config.yaml
d_model: 256
moe_layers: [3, 4, 5, 6, 7, 8, 9]
train_tokens: 339100000
Below are experts of layer 4 (counted from 0) of a mixture-of-experts language model. Rows are named router (the router's row for the expert), up (a neuron's input weights, with its number), down (a neuron's output weights, with its number) and show model dimensions 0-255. Each number is 128 + 32 x the weight over its row's rms, rounded and kept within 0 to 255. Numbers have three digits each.
Before each expert's rows: "comes before" lists some tokens at least twice as common just after its tokens as in all text; "mostly gets" lists some tokens that are sent to it at least half of the time. This comes from a sample of Wikipedia text that the model never trained on. Tokens count by the router's weight.

# expert 61
comes before: "1", "2", "3", "0", "4", "5"
mostly gets: "–", "/", " (#", "×", "⁄", "b"
router:113122125189128146146129082185153070127044099153084080117189121141104143161144094172056162043110064099088141158165135132109125101153116130154144061166129115115144147101172162101084118101173147091105084121167132097116116129140112105123090063139132113158103163151178076149181099085159115140119169150192134132106168174115130161091141078149127171082112144098088161156071095066088100142165131113116112149118126106077116133114120181083132127081075162157108099124181153122144097080127074101157148096092167166146125136158116117167115139187107159111107141085099105174140143119087105100117107058136096137184184102129182132172133137204143097094139164153173138066110136086098144147135082156093109159075121131105104141122140138144159131149194172148171117107134116142145160124185104
up1:145156124188172138165136124095146159111161179103147151147126101182116139166122124169133050126129094092160109074163157181174143122129107039157119143128104164083119126170142109093093125137124129095165149141124128152131117217056127134178129133186169182135158099075136163135125160210150169171128154157150090131139119135122112200130113150086132134119109181146134137180134142184118147084079153103178171115157184082144100132141085106128118157136102100119116107155137134096143145116136154140105136110178068148101130099166101120055131110120103167143092112103125169174189157123128111150093182144098175105119128122145125126165094086129147196185140066107082119106123165179159110058133155060125124076102113144138172112154116173183113084163112139167178173079093135132144102057158122
down1:125150096202122112103171230181089114078156149183078172132117163153152118114165135125136151202153172095144135129206103157100127127099137104073148105117170129089150129153188142086117179108128126143120119165076130121076101133117098140097114163125108166149168152092111097060129138135078151061147107182084138129121165114115108089152129108094104131110092178109102122151120129172145127111115106068178110102126144113173170052136166075146082133177165125122139119128132104134093145095148136127143165135113122121115187090105148110141174061099117128104074183092162096144078131103087127133159103153089146063150121132148112127172102132179164152105121167154111129084181146121188119146082150128124182124085147154134145066070189125148068110116094183151177143127140182110130073158154170
up2:103146151180129120104124093082112205088162138147149097135138157219135103109145151109091135116191131164112145079132161159134115168083145092116067112144137145097126193167155132161110169074150116152182129074151127136082150165132130155159168118125169126129118121104080121107110119117144132127111085127124141139108189123091044111144111139171084094147163143102099099147102131115168142102133042075159095113132118113159150180157134169131093148059127083139104086062118119162120132147159122115138105199122110186143198131147063162130035172126096163123114092114130132135066167150129102100137141098151102120084102144187145122194199129079163168118139124117098176160141100129100151145149174136136127102132102093114092113102085115143211178118113136181175097093094094091068138146153110
down2:133101094112109075119125159077147152136094076128118176163096111148085107106085115103122150140120123087141163159130121149160105130086153142089128091128104110127132111166120121137154138125157118094154126185064196174149109117091111141142103109141154137156126077103138180149118113153114081137099178114121075127122074131114147148150103078213208109119134132185163096122112064155108135227116153195119126145138115169123157103115118122110154129143116201141141178159128176122163107116129153108202158114153144054093112125140193103086159136204129197123164146168111065165097129097141139142135171162145096175086137159105104090120206100168090117115113135156133151116106127180144074151100176173137155169099100134116132101145101080190086140102043122126132154171118085103125109176107058

# expert 1
comes before: "s", "t", " (", "'", "\"", " Town"
mostly gets: "'", "’", "hip", "an", "ework", "ani"
router:119180160190142140078120076083168146145179190122091132133195139113116157164130141178138117120172144147126138088057143176098106162141070101109125073167206131164146142099135129171162187156156079070092156043147111178152150108166120113098090101085123107116177095169164118115063130124112136112115119164114153106153131152156122114138104081111090139138094183119144184142160228092106181152116104164131132124077110116135055088144126163088160101130109084141105145093073133149101095152105131107109133127068120097110122116152122139181158107216124115126139113063084136196154173082137117124118094179125162089140159108115104139114070116108164159106146094119137106088159166126138129168130179100149177112110102094131079122164126080171122147135166142141145120106182126128090156178108120
up1:156177115131141118098090169121113136131076163151134161177104111139134177146131117124183142143123138113156057132187167095119185112180143109107185125124090141178132096095106149126133191150155174144124111102149137089078159130135116165118141127111112182093135111176123126116106166116148103159121111133114161148078123111163161103089163104056173092158080115199149120194154139045145127126098105108182103123132169177136116149119132140118132145177101197102090168193102078102125111128142101078137152057095105072133142156117151122113126108074110150185108148120153094165119055133124180118144041098151133160177178137114107102118131158151145053132053169091138089164102162134116118154149081127189168091164093149118152110176092136063119151163165094153073099074105126104122158111114137
down1:155126125130099185123123146157100133121122134107081119098104110100141070173172136111146157120141144105146147034117129157100174114131164127124137155139126140110097161153146119133108179145142144143142105143142125132162134086066151113087109151142141093110133196078084108130115166160142142136158114167146125149113130081084090166184033108186077170132199071080162155115154135162144161114158127146159111146110150119125131085158129131180125170184138188136121135141141192143128103157110114122202146174046145139149112166074139146118213149080150129139104069105117176111082095104123114125155155157145094148141103160104212106120166111100152137084141116124051158124130097101144162179097195100097143123108078096094146146187109124090080136051131101150147103161095203128145118108065182
up2:126137194121125161160162120134092185119144125060112081091138135170128129106132065136157140213085116111095141114173115067097137082082155131134086149150085100167125152166062092168101112114131105176100117085149174085157154126229076156140090101105135149098176097090114215138186111105155096102122083072150106138130144119115168089142193127138112132155199124140074085106137116117133112119129147089151156145151141106110167133189193060155149153069062083191142146170115131119107142090114151127094146162112135152129172121126137130145120144152148099108130061131128115216143134070109103153106121147103148104137034066113121162151114085101097140120136100152138137127152161141092135179169145156117176101071093121134126113125135161138127139178115111095132138183126106118115077109131145
down2:125141126122150132122137129167136150181134105158128124127092124136178153110144109172087145125169143131137150049092099150104092145165150070112099082115099166142116149115149128099185154157076142137095107073164055146126187125173127157076142128122115077176123122135108156110156103186115070121115099075055123168125115065140120139124100070147151165084111131092112187143115142063044108103165134078106092147090116119123179117074120086133084144141054127173141142104162127179141093094141064117129102147044094138138135131163084141177125134119135193125067127105172160144138120103139107148114108151146147136137139094125116171209115203128132215082071161115081118111116178169142164175167125124153085148136172139156175121161125129154114089165150129132124116147068092117115077141160101

# expert 6
comes before: " was", " be", " is", " had", " have", " also"
mostly gets: " He", "el", " he", " it", " It", " she"
router:161078168173156171117221135116115126127125140142096119106098153177162108138055137136138188126128137210127138176128158135147157144133075116133124168197184158165099095119150123127143172122146153113088085159132137088102086143115064100193181117120123161123144082109124089095079112137163134126140116118149123123185093177136098085145111137154179119078148102068193132153070094097089189126078049101091126129113185164174116117119174120132079081117129144146101117165166162102130162129066075129138117137134117162133207112152183117095099135129097159112157120124149066156139036142118137128101127114095150099129123163144129084125104085165074138113157140083133100190152118097148082148070142106161093149132126118110108143147094157124104168176072092110159095180122166139171153157149126
up0:067147138076066107150094153101161161133120148168193138026114124150136131145128098103154138139102083112098181145112159154169131120145130150112100179076096136191187144125186178113130192138214134133104097167142099098124137091134063084111126126126123126144154166145097165132055119109151129091108114142112105141127120095147141135130169124112161178132097142115182107148137123143123152149062169187161153154164085167102081162098099140136037111131112197142088207178108070170131101137129055139163190114134077184126100077173134129099084104121152119128127088158103138151165115134209140090103092111091164139109138151147090156122146070172104115123125102138123121154125083145158165146119118078126115126158170083161123145166167118143106102140144105120110116101193119140140062152115151
down0:163091142116148131090099139140171118134103145099122139138113098096135124051153087182087203116106069109143163088042121122128180122041163132090074110100152084076125068141145098117098142152119100101126128179146104123204100096136145168104101104157097157143077107068111083178159101141119154134092080065167191066121162123124103116128082096114132163088135113156112202119177145116100115091159134121136079131147180137178177108112144204101119152120130091129056065120125122161106095135144142110116128153154077147126187152128117123154103122180153143124055177119150102104083136126152162128085140096121105122144096115097188142150184151147139086112138143159143146160157125146080145163122148148103088146099072131109155146141137149145154112101140105141154138197199178124169118124065093
up1:168085085137148141138152160131164168145089121187098125162107168101114148094112099151116141129101165114099100160127112091097087113094093135098215089108125148039134146087211089153133110161122133147087132129104108177109108146113149140161133114160081152118136148175149181127150170171149157124130124142103126091077139156155156117106157125167131103121106073139133149150168125197125104070151114123114160180102169081100073082140157125111099122121145101135173162084058099087155144095132104201151137134195139112168155140141086136108103078136115137076066155172143146115156135143185112145185067129102110133124116136129115120114112217182116123098116177106062185169136136120172095182159128111103050171156075104140128098097073121133139119147130171122171156113135098198203104148104143
down1:121140138116106126121100093106095166130105137136122095129162135193139153151177098162105142156178119099120096139149050129114169044166147169128083083146090149156087147110070106083184141121098142081161155126106161182120147161119108166090142123086163096127127137166072138080106189069104087098111115081181114155103178107166128155066154080154166099137150125128151146097141147109077158198092123160108140080155114134170121147120148105174180138112183163102145119118139104204127053156147128133143150114096154111159118116195148150161161083130085103099099070090156137120140167060139080088110102092157112187048075144136104152089128116168121159181165123088116167157123057138148128125138126086098153197080102090120146130136127165118126129162144139146105128100133146148133085113153056

# expert 48
comes before: " ", " \"", " Total", " MF", " Party", " No"
mostly gets: "|", "year", " Year", "Season", "   ", "Year"
router:182143128142122118114112108193094130132156135153147140154161107193091109097120140188195155111153125129144166104113163116166102100182105139114122061137112130152126115088116188072162160130091114141099109087165173130117154117110137157146159153090113149161162193140122051092070151129142116176117125108205117089094104090112068142111168068113189149097076130124101129138137121146126116201151095105108164102120107153125133089138080179131142117090158154105067099120143135117141141168141166133170114133115080162129113139119150095107159075097113125167096108178056148112137123118072121112130130127089032167076127092085141137065188109146129208138127119136144153091129169097136110107077150089069135136123171105144093152123108079169080122158141138129174156196100066079093056163140123
up1:109088140164194133101083062145146127152082155119137128144093085149073118151183120165160128151097068104155108148210152109105142120134102123112160154145095147140113134121126135154132059100116137175156109163165145078083111154141072084169154118120201171159144165134071176139150149076182120088065146105079127158133136124147097083092120138137064127153144124168093130130111148103142106115139143134145102115140078161090158143154142164116138093145097077115128142096106151204099075175139128160126156093065094101127099115132091113185136141159096120117179153072146152134134114061190183082185147046072158133135140104118099063159151161103134124112149126154150049089129115126135121115140068138157142110128169118140111123113138165073133134102114164183166084153124182117196118057140158
down1:139069107120126158154187145120120138168143167129148139154134115086109105179145212141132168162122113163117144122060129075131179111132149136200206109074182127155132186117121137153091097148122132112065109172128157091088080118184141150072175121041189107133084144118117106118127089123103064156091098107138102131130106098076148121165073104109103189114051122093124079120193203144133080148145166088099112146046112134128126178174154088130173137114131133153107132172138102084182107096133148115148128103153133117129157113182123112101125109195075119153116094099114053147108119149131181136128128119094122098170098119095134124119136112141131137132117140087114136093215110149118127140128114155118110180127098094069158130157196121119126184066137123144108130127082162178138166118099139
up2:115114163100145107146106111142158130072106106084140107136160106144136096103169119103166161110108134117151120061159135134143133122055135098035171145113147174123107145071185079158167109107117049214117153133152119134121149106111133144142206128182191113087149113126090157086143144139170141125135107167121105075071082108125116104117031144161115129188115129107115092151109114114164090147160160157173142115075081157112138102143163124140206074197112096084135139147096167107181154131087135127204127112078130098117117133119158150134139118132177112112114120140158163103131127119116149178132098083089108099103183046113116097120140069113148122167107150133124131138114179175135107148179149160155150167150096103171130094070096123143206114073176064130074148144120158140168138122103139
down2:126131129132142160156144136144184099140120165188095145107107125110125183171077074199058086095162092148112147095112097125141145120138173146113104077104137153119122164097186137148110121101075103167144085093124077142095122128084097130096132121098112117159084187143126123164114148170144129164074146107122076157119142107162171117128174064151122110094100148181187097115161101131073101143123231057120085158081106137174121138146085122114133176149049108138142093108125116206122185137160119132082092191116141120113126155091087104169090067121162143158144111146015093120128142114178133120140090039119137169132122101107123099185141083141137116093122144162115130109136111191141086122145161146083153149110152158113154139146136186097138107088104122054109128074121140139118121124125113

# expert 40
comes before: ")", " |", "–", " (", ",", "),"
mostly gets: " km", "า", " kg", "ง", " cm", "่"
router:177149118158147140180100181111145157076120104145117162150198104146073089143118157161171129117075157139116103088177092170122104109145111057135161114083080086119138132106094147112124122165070100104088145144189076160098172126114129121145116211091134079115181128091085088117149095106085151160136153157135168117171122163138127133099176124122145121184132125151113153190116026110143137061144165130194126156112147117101078169202144152117130136121084131113161090089076154138024120094095123110154150162061151132163145161140125111168184179097143114151191134122151095097182157116132111147120106117115082138160126108144131076157068137166122136141091102112156169146165138104105141161129121158160081133102157119084112187142108175107099151158156155113148102170181070152136113110134124
up2:180135100133124120157144111151155074155133142115070196100131175088156185130068143168144084148188040150123140147137091160106147115137112092179145121153157150144126180088156110146155105142095138104101175096154194064106113161111114153114189168154074087150118109127168069123109105137102139119160154190091158157139208155166080141139086114112149133170173135166166108154136149140130103121168103097075167135106076141114124084128140131104161124187116120088147140090174141118121068108133135169076169153178152083153098160090133158161147078143093135155107070079118111114097137109101122155131123137154120093085144144100076167149129186193154139166109131073049067146101116155118050051152126144117119164132142137123092112128108062120115125130124155164130126108168113094087092163088136
down2:162102143111112105094123128105141112198132136118145144222033131143134086094172059148095154169082137138102144121117106076098107098096150120102109141149104140061122130082103140157162103159158119123130144149149116111107114138102125132089107162125128116138091152095137104217199098110114053133146154141071105122080157096137137102114152220125134091125158065132094098134159156195170152143112118149108080065159099142172096142137104119068104152139135090110185179155137126105112104134110145128127135141066156163101206147169123136117141157158120076123073147147026105114169155167156133118177146177144147116132160177152166161149109160200157086152149115130081128130082143148136139138122164114193133085105110083167100142120111138145152139138094151170134106066126048155116147148101165
up3:144186064198100153151136128103166145125136085108104123119147158158123143166081112138113101148154121117162126206155121122119127091112049128135181155124105143107174161147103144135136145048113082144163151065125107105040090115152138120226119189111132134115109088178158119143153130122149155142093120158105116173118127151105145132131092106111110144119090178116107140151107116119160185087076139131119149134125148133168148186140118147135128137134109092117133194128135101100157093113105127161110052077152183054106141165064098199151114115211050145068144120109136144099099098114161112118206121159119119124192171093194133113065115113165094162147106137137081148088154148124151162149115129114117080070111161142071145149143162073171117146128118125149199155100126116154146140085156155
down3:110086149094159111059164052101167102073113093120118108139091144144184203168131136082119160102126127142126130107112103085111089118135135108091137090133103164122087099082149137169108194137151079106096116102104105134133113172103107114078181143111111105136119117126138138138084032144181210104121132089099094111139105149138085106102141110160165190106148140110095089081135134112171138110071110103138068141133082135100123092157128111137119148186135139161082116211103155112190150138112129112168097109106096152147143084041172102041094129154134143073127158074120151154115154125123128104182114165091094139126112103111037104099157097148148179125102173120121152066155099107136148134153126139057122060215071148140111083112114125101124134163119150164149114133126133095140096120155118

# expert 42
comes before: " ", "\n", " —", " +", " —;", " −"
mostly gets: " —;", "●", " ft", "½", " mph", " |"
router:088146176175143147119119086131150082183174107088120142175173073176158120128119179131129148172139105075118046117107121132153148120160086115166082138132131136136087142121095142081127080147133099122137168131146134115130166202122129182141178119132087092157087123132094153164157096121168102100079214126138117122123181135143121161088122116180145133081107086153114169176099120108068152116145081057182122099059095116117121178132188099135153119095085169086150157100096181086158110077123142185145070105081159157153155177131115118176179051114146083130092122127101116143116143124166111137095113176111085152085141147140167094105103145121111190157138107151144118189121140105120085147108114087167071153141162122140164077067139093110162159119144143153127073124142080133201139094110117
up0:167101131122117166119081116101093120142143173165150124152087189149119132219138099077140214212172216176166110141169141131116109151070131076095191128137164187137096124136139133159089105114103135087149116081112059167155124165068178162133091083125148177097120109070094120128135123101123161129106161105110169088144119178109140137126160152155121162122132196113131129059152168155096140137073062136166140124120124132139126150119076155089168058115125124130161082083173127115122146106143132133211111099140108141163113132120123093156085121186137127129103164114143139090147081120112165188089119161161149151119109121049153188179149119102081068143205155115145156142139149156085128105110127112115139138113139108137126110097137123135199089085106093154125149124122094142190123141106151
down0:172139099105101122151146120154110144089113110092103158154125087077135083155144116148165211131140069181157111109176118066068104118107077091130163120110169105131145126172159118168097125094116134140119185095150207127170118124158147085135154169090076114165150143158131129163135160154178103072110154153100131116089105133153102163111099113158123163186127091177118106096131073123086124123067199139130125082158114120049120112163053147088149113103175161103111121147115131108133125088132158145112114191091115055142153105098160141158138118142150074128194136157084174135090136080137193119126136113167091119167102139135168135068142130167176126160103135116098093154112143153123109103169125045104185121117101134080084079119163128064134126175083145057090177134118126085127116125191114
up1:194110156152123162148126140073101178101161128166158160127155072115119116067134104116135117094130148089133098143131158119105064115146139146134081134115145105087130189121100165128130128108159158175181122132112116150145104139116166125124145085163140058126113082117138139143126071115129072133125083147123168142122179173101108121059116143119132139102184163086161178112085124153133121185156200132102136148182160120118105155121131135107127163153133163112112153089136183157138129059155097167109117133171167123098156076173147164097105147118093108130110065125119210144081166157163126093168092108105115155158134179139146081170180142135119156155135149110116160101069203153129192152180163142091138090073064072087059108164101107193101090160193084114123058146140146135133096115089191
down1:143098118165101130081116195154127140103116124098120096071123206169145082151138161112119152156137146089152163108106083125082137140097081197119179105121152130122097140096056121128111134143153096121123135073174162139078142195163139111121202150133048139057099158155109120130089164091135123172087121120181140164164118127102172139112077126160086096091109137141117178059130155146110106129189120108070127102144092150162102107100132196131111112137180140114099090129158138150064085149150129115136150088132099110129082127132046145149128189151155145146081098177125089171168165120128100057064104168152172145058168093151117095146156136111139129124100080108146143126051129139144126112153161133184119104148166140112206112125092132130066155128095087156161107119102175153152083148115125

# expert 54
comes before: ",", " |", " (", "\"", "'", " &"
mostly gets: "son", "kins", "gers", " Johnson", " medalist", "mond"
router:121043051114093185127165140118163161130082136102063102132141154140137194114084156113092178095083116124168118148093096143097082063110093149126171121171146121064145159146111046157145134121145129145057160126150121077181192147114169088181165135090108119190172112146114137115087135084121100119147189114169079158147122135157120147090165143102147077157132107184090135127125193143125158124099134149126125087137113134114113134140165121108100091104138113123135124106122142113178111100089168178128112127111108109150179115084167157146130089108144113139065128147112150114133138165140111094192140164090117189097127084153098123141129120091189156174112141116161140128122126099150114132113145117175087197188168011147105089132125138118137153157123092105061113074105148202163125159146161
up1:126134061137084134118115094121109116156103153088152123104120113071143166062135090080143133133157098130083069128143148073152152176110123170142103099151090100012146135094162134107152070160123139147137127158149109128092114114163112105146069084117126110155163102139101107147128099109102160146117105104131071093152108122132122072142112122165108121126102145165126101117156154105171116132131124131135150144148107121088163146133135059154156065124145145118065186119115165098041085105134146152171127123202150097109139070147160118102146063169091149159120150097127094131158141177134154169180145070092150112077168155160135066104104127165137143121098186134139181195172121138140103125165127078100031151178149149099172071168117114180083098222130163164089161137144134130132101151176123
down1:139144208132114126172151167106181154083115084138118118147108122177205155137137116131134117130147159146157133143156147087159100091072126100126146153147130108092125123125100152121193109152148190098195079128188138152147146130129105151085160167151122149166163173151136222094118127102133070127091117133092173143163151122118079115142159161067121130062096054118092145075132096110111124180078129095090165152090156143145130150105145103090145114162135152122131091110152170106077097119080082139130135120105087153088155145090084100154178169157140168147089107035143112085158081093123155124100096139109140068160097100143187131116135097140103135137153105139127165104159168124109109110078131138215130137149138097148148175102106107223081123125160079110132177150035120122151092107129164
up2:158094189145149146129155132083098133148101158111162159136104107122069096193162075173146170066142123188108097108104078135115105139090109160144099119102140132171150116147185092142118069135105076181133154067077124194130124105110176156172121147060133132182114116148108120191128115132150141150124112182129095144126154072134129103115101148102188099107143125166141153155098156172071083078148126125070109084165167127122132173099147111166139168158069133081184148146131095077141092142175138162138114109121125181151144083151141180066096094036133109070102141169150110119088131135127181169144163074120150139111072157140117079140120153123152128121066053106128144112152137164125136143099112163086084123165116132116110173145112126123124055138142116073122073150148143069108167157117177
down2:109064151194170109137097146104129099170131090112137145169124116111119125092115168122125112165196143141112152123175115191166148102101080099159115087149113154110150127158182236125128113120134126150099087100166113107131098190173157149127158161114114062122147173112106035075182056125143146150136138151142111105102132124102132149121185102117143100138174114119126153080151167145165155149157071104141094130079056145166125110096126099154140113159133086116139147074121129118102091141100122139121091157138104145162153130181147167170145098142134124152177164151148128093111136133113143134116071116154127055156147110155125137128114108133133119155182148105129200098135134150053156085130142111087153149111144032046124111188146198064066115088131097116092106090224131132142149135125166

# expert 43
comes before: "1", "2", "born", "S", "M", "C"
mostly gets: " (", " \"", "(", " un", "^{", "_{"
router:116112129178133078136111111170119147101127095093095162087109158097126136110082114155100127105124172098119161122098117128139153192126087102219150137126129166082169111163174201096089130125110103143148093140098118136137124120128087108149077088088167150149155145093166131107101118123145149090076161155179163070103122137111104133086075073181119120101106130096192126137079101138098178175228125092107140102137147149168118060148091090112105095123135170143130161157140129129184133116158126109153133047162133141120088197157091130106162178156133167121098100073124133146163141167138095125108132138093143081114157064105084165142051112134117129083103191137106109169146193109122134103159140095119193145164117114092163180106079082144114166096126175130085167190097104104109156132123050
up1:169117096117183185122149115089137140130146134136132160132145110129122136162128155146155129144112180120125100113052158159123111085177083135139114111139162116211138093123162089209196180122157155097187172113143163159189108085130133163102111155142095121208185128103090153113158109124117230094097139143164124132118127132125142111119136127151139193096104042132070126137107141134144134146103139096139104136151120125137085116147128201102079142113118111149118154152113153100103093185131111117108140140113112103080110115097118162110055096047118102133109112162150142120169190107098112051131167098090129152086172106106169069147112138144076109105147124122089124099103169127153065084114104098146117183088069190151108116192186145140180166142130105122131219111162121136141130172123099
down1:137115129133082087144148157168191118093113116123132148133132135177143143164098147084131100133105069173195061079176118079161098117084102137140104105173119157136136084136107144104136184100088133131167138048128122099097136103117073154061163128079133168107103154129182117116147128157101077117157136140134123166137115114126136178087117150099134121098115192090108178116142093127188128140148178149096150090152168208122112139138075162185134180126130115172116081128145131140100179183154136203077155192181121136111141145106118188193171127146111145141193126168144095158160126134121118123083134105192109093154114173122115197131087138175119075148093151206112152099115096135103088106128133094068100095162125116128145141097062137107158121127104191156148185119122072122088109112128082
up2:141121143118184193118129146144123095159116074167108151167152189162088172109123168141146178075122039151131142180170143153111159087155119189140176136122122087152135111126172110098129149087112116137085125144070118222156077149114116148164121105165085083134105139121154173084133126119113098171147179133139104197148103098164060107093113122136109132136165082171114114156114118126183146052128100139099129102152104110148109107103166041061132131174169109132159151060080114157085121159131105058130158114065126112196075119110105121114152075092150086144145148131187143137088131139109158118133151121167151131113108113168137162109143082167108129084143087133119099176133114166076145101138138160071103157126109144143190102107177116113144164081124134107123102113104063145172113164059114
down2:056147143123167147172174183102169088160109118133142101152155159152113087162176146115086168111135093180161101105182135132159123189090109201114128164156069134165125127120187067070126077139132113118172130106125133130117098187129126103108115144068115126107160086133140147079143105167144132099100074061119098193119151117075115190118068110125115155141136106134164159094149159100196160161115079110058071100097078176157155145153168099089145164134184108174096119153123166131114147192162108178133159116115186083105146104146103161109060088114094138141134149146067152144151180095074181074121126100143142130112144077148134127149207135120177072097142098134142107137100102139118129175130094179105115134151134108129160080155148093123143116100118079151107121168127102165124101148093136

# expert 21
comes before: " ", "\n", " %", " Votes", " \"", " Candidate"
mostly gets: " hold", " Votes", "\":", "|---|---|---|---|---|---|", " gain"
router:147083144148125098138150116092096129158191137189058192106127104175165118119097123155145128150121158106161113160137104125166108093121130102135123126122138161127103090094135151137101140176109169174181179051066159103104143100112126164158153108110127120175186132191181103137139096136077079130137136105068130128122128189063150148094130114159155145095152143176236067102150183117108163137090098094157104110137124105149073150061116115177157099084187149129133157093098149129146117158134141099156166119074084116175136075138126094126154144068131083129151194064133119112107154130126162062096146172141076108122159107109175129141121145113127098065169117146082095187162123072152058175147116140105156179101127121168127082108109108172094123128139154092119143128114153099156093170136092
up0:132110047093143172147095115146116119137063130096069118095110139149121141135110176105158146134153145209190139059127130093101090140186091103121106187142146113143101125101164196123140087187157181044090144098112166133123083135030173096123151137098126133128199153143135164198101116169177143114121135130178082094107153046089148125103135120091085090120176113134103132090126180113106127070111095116115142137117124112092201123144194190136113147159112104128094077108111133074181176134112118130151117169131112116154108142109168127124137122153142079137072172116119096130127132100124095163179113155097165093124123085097126193106081115136084111183158167192114131129101119131158150165131072123148131161118167080130177136118137132141150090069147101148121189122150147162129147136153146
down0:115101188097121118056207122135135101189143112123116141144113100136148092143143103099100203121162105116120085128103120129133116134173184124111136168133169187125169095176090114085218145122194151166126147143128139069217129118088049100124153152114095073110099129135105096097080080095122076143065154139094190138142070114131149153118147137192090141110188158133110171159112123132109135115101138144120121099137091145080131121083080130064130153128137157151195139200127137136147147067136133100114102126112131154131164115076110092171187109075123125095151128148082131166100144157080140126102147147151110104081151140170114100134146145142170169199123117124138156117093115155144177105082160113136137131126128129148114075073203117102094167083159094166099107080070124189113119116097106
up1:127141075092135093137134098055166142115095109184179095061164151159151098139054065118101106131073084139126050125145112062113160146179171186092134093116139100130141117150084110209143085143156156114169101153123118169107139099098078177118137087162089096148122084105174112108105130125109155171078115156144120175147081174128084103140180127174115081090097137111142144132108115090119119137098184081183107128069092105100148092176161135096104089114178143162121039149111132107092145154121164157139102154144079053123152154091134127110162132124124069114148115114168137124103110071091112081127114068153130092140152139124149161136129138171114117108122100123140154163098126152114160097086168144154077137093199068127163171080163201127128103083139151127151152122158100100103133126100155
down1:123126108164096132165129127117153106119184115119108129175150152133132110119090092198172110193153116121088092149112185151141103153115125131087155138153143176131115117131200188119107159157101127151146112153145062154191084139164124122123106127111163187153130168138213137131118167097143125094118138131090189122108151127084126092103186105128147181084113127090152073118114092076150101121116096145131107145165139159135126087146124118128104098086084094157140118146129179097157041181062080077090078145066082105124125089150129129151163146087124130142183153108157060104112090128102111118132125136080109137185141122155157198142123139081198120155159149108119042145189062127129049134085101145095161118123130178144125155120133166144107075123165045113123183124107126154124083079143119

# expert 56
comes before: ",", " (", " and", "\"", " of", "i"
mostly gets: "inal", "ular", "ional", "ement", "iform", "ective"
router:138106177069107144165125140101144115133116107188190113193192173120078054130112109151141109119088120145086091124120197099139142108122105181083174131148104127107112192139174131073168169131143113093142117125097128175120117177106107134131128156108184082119138116165114105116161127098098183127095092153098120105091159144147184139127142133120134098141135087139119131093154168095125184133189134186143062152090083150180133079137156095141104146131191099152140062179120130124096116151063121158133129172116139129157102088123099187170168144122122093141174135118117139164092142128131122117187073124053096166082127116148120131053114069075184149055150116137188117075107103147152100093161112139140098155072127089100116152089160108130158086147167095128124146081099158128102184072174123
up3:136132132111161105147109124080114149132130104134096127117151158190081072143058140135130154066147102062101177157136140110132132188137138043173123142134171123165142102130184186140135140155140067072027110155129115094191103140078136134177146141117083097087158100093146154116156104135099126152114143134123112111181158152138173101134134194119114139130091189145143175134063111177127170182127096116146153143121093152111111073136119141149102081102174182015130131174197094084126116174141161128113144168133131063173163144122107116116089170129123163067131110171159123098150135109119168134083160147106130106155129121097169110113171126129163158116155162171166108174135111099203110150119148117119056141092144152133129091166172101106141158128142179153112117157106110113124079057103121
down3:069151091103112180164085188146119106178139143114185149112129129111149114095127181110162137135185169156100069147152122098107132069136164132146084177107144156116112107125124083167126147139094122147075098098130137136131177139173140167116111111133138138162196153117087143131152132184113095076086096140129062117080097091111160117216181179142135174153181121131160108101097187078177132156115171131081150132111098085135100179123136088078162128100115097083178110132109148119151085140149115108130157168156120160188147156121080160166118133095121102094135084084145149094128150088171091124181150141140080087121074169115132098191076185186130098121069124056127131131087103178143124155073165141141114035115117123140122105140153133122104130069134146135098175155093110095180169114110126
up4:129151138062109154155165171123172135212107066135115111087153137104141114093101122191129115153138114080101108117185164160162088128128069125136109111079137118150053155119119101098154141132129110120150160156097180124135143090097183180176173146130108085122133138104116119095095152140062156103085087156111091146123110167185176078126166121071137091149114173175151107129183123177132082142150144093177147085146064097110129101105047134146113178128101121098175139185142153149191082160169122105107152157079178134117197193051140151119096087064112144121116133132097169128132130081130133158140072132103156129146080152172107130165141072125166110146105116139114124118119104144092148149115090108144095056108126069130109153180112097148101088138092112138156127186155130162129100198145140
down4:170178114072148197151071114156037186080095186143157134122128114109166163160137166116087117062113168130111108112129103121149098158119087120184121082167163143133184099136156119136164099079108131101124076105136133111164106098098169146097120126125111108124145162105142123134116114108185116062122101116134143157153172133072202150148099148100095147111142140149105177135113146134125107188064096117109161159171114108123162084080103110096128142145167112128104088172029141099130049126148162064105163093145082121161158158133092156130115180143103136112085084183162097156135102160136127115168146104080079131077127139073183187155099105095108164149108147177152113083141126067152111124143112185176121113102142141119123087065120164096121127097181166131100111123092156095120170187127144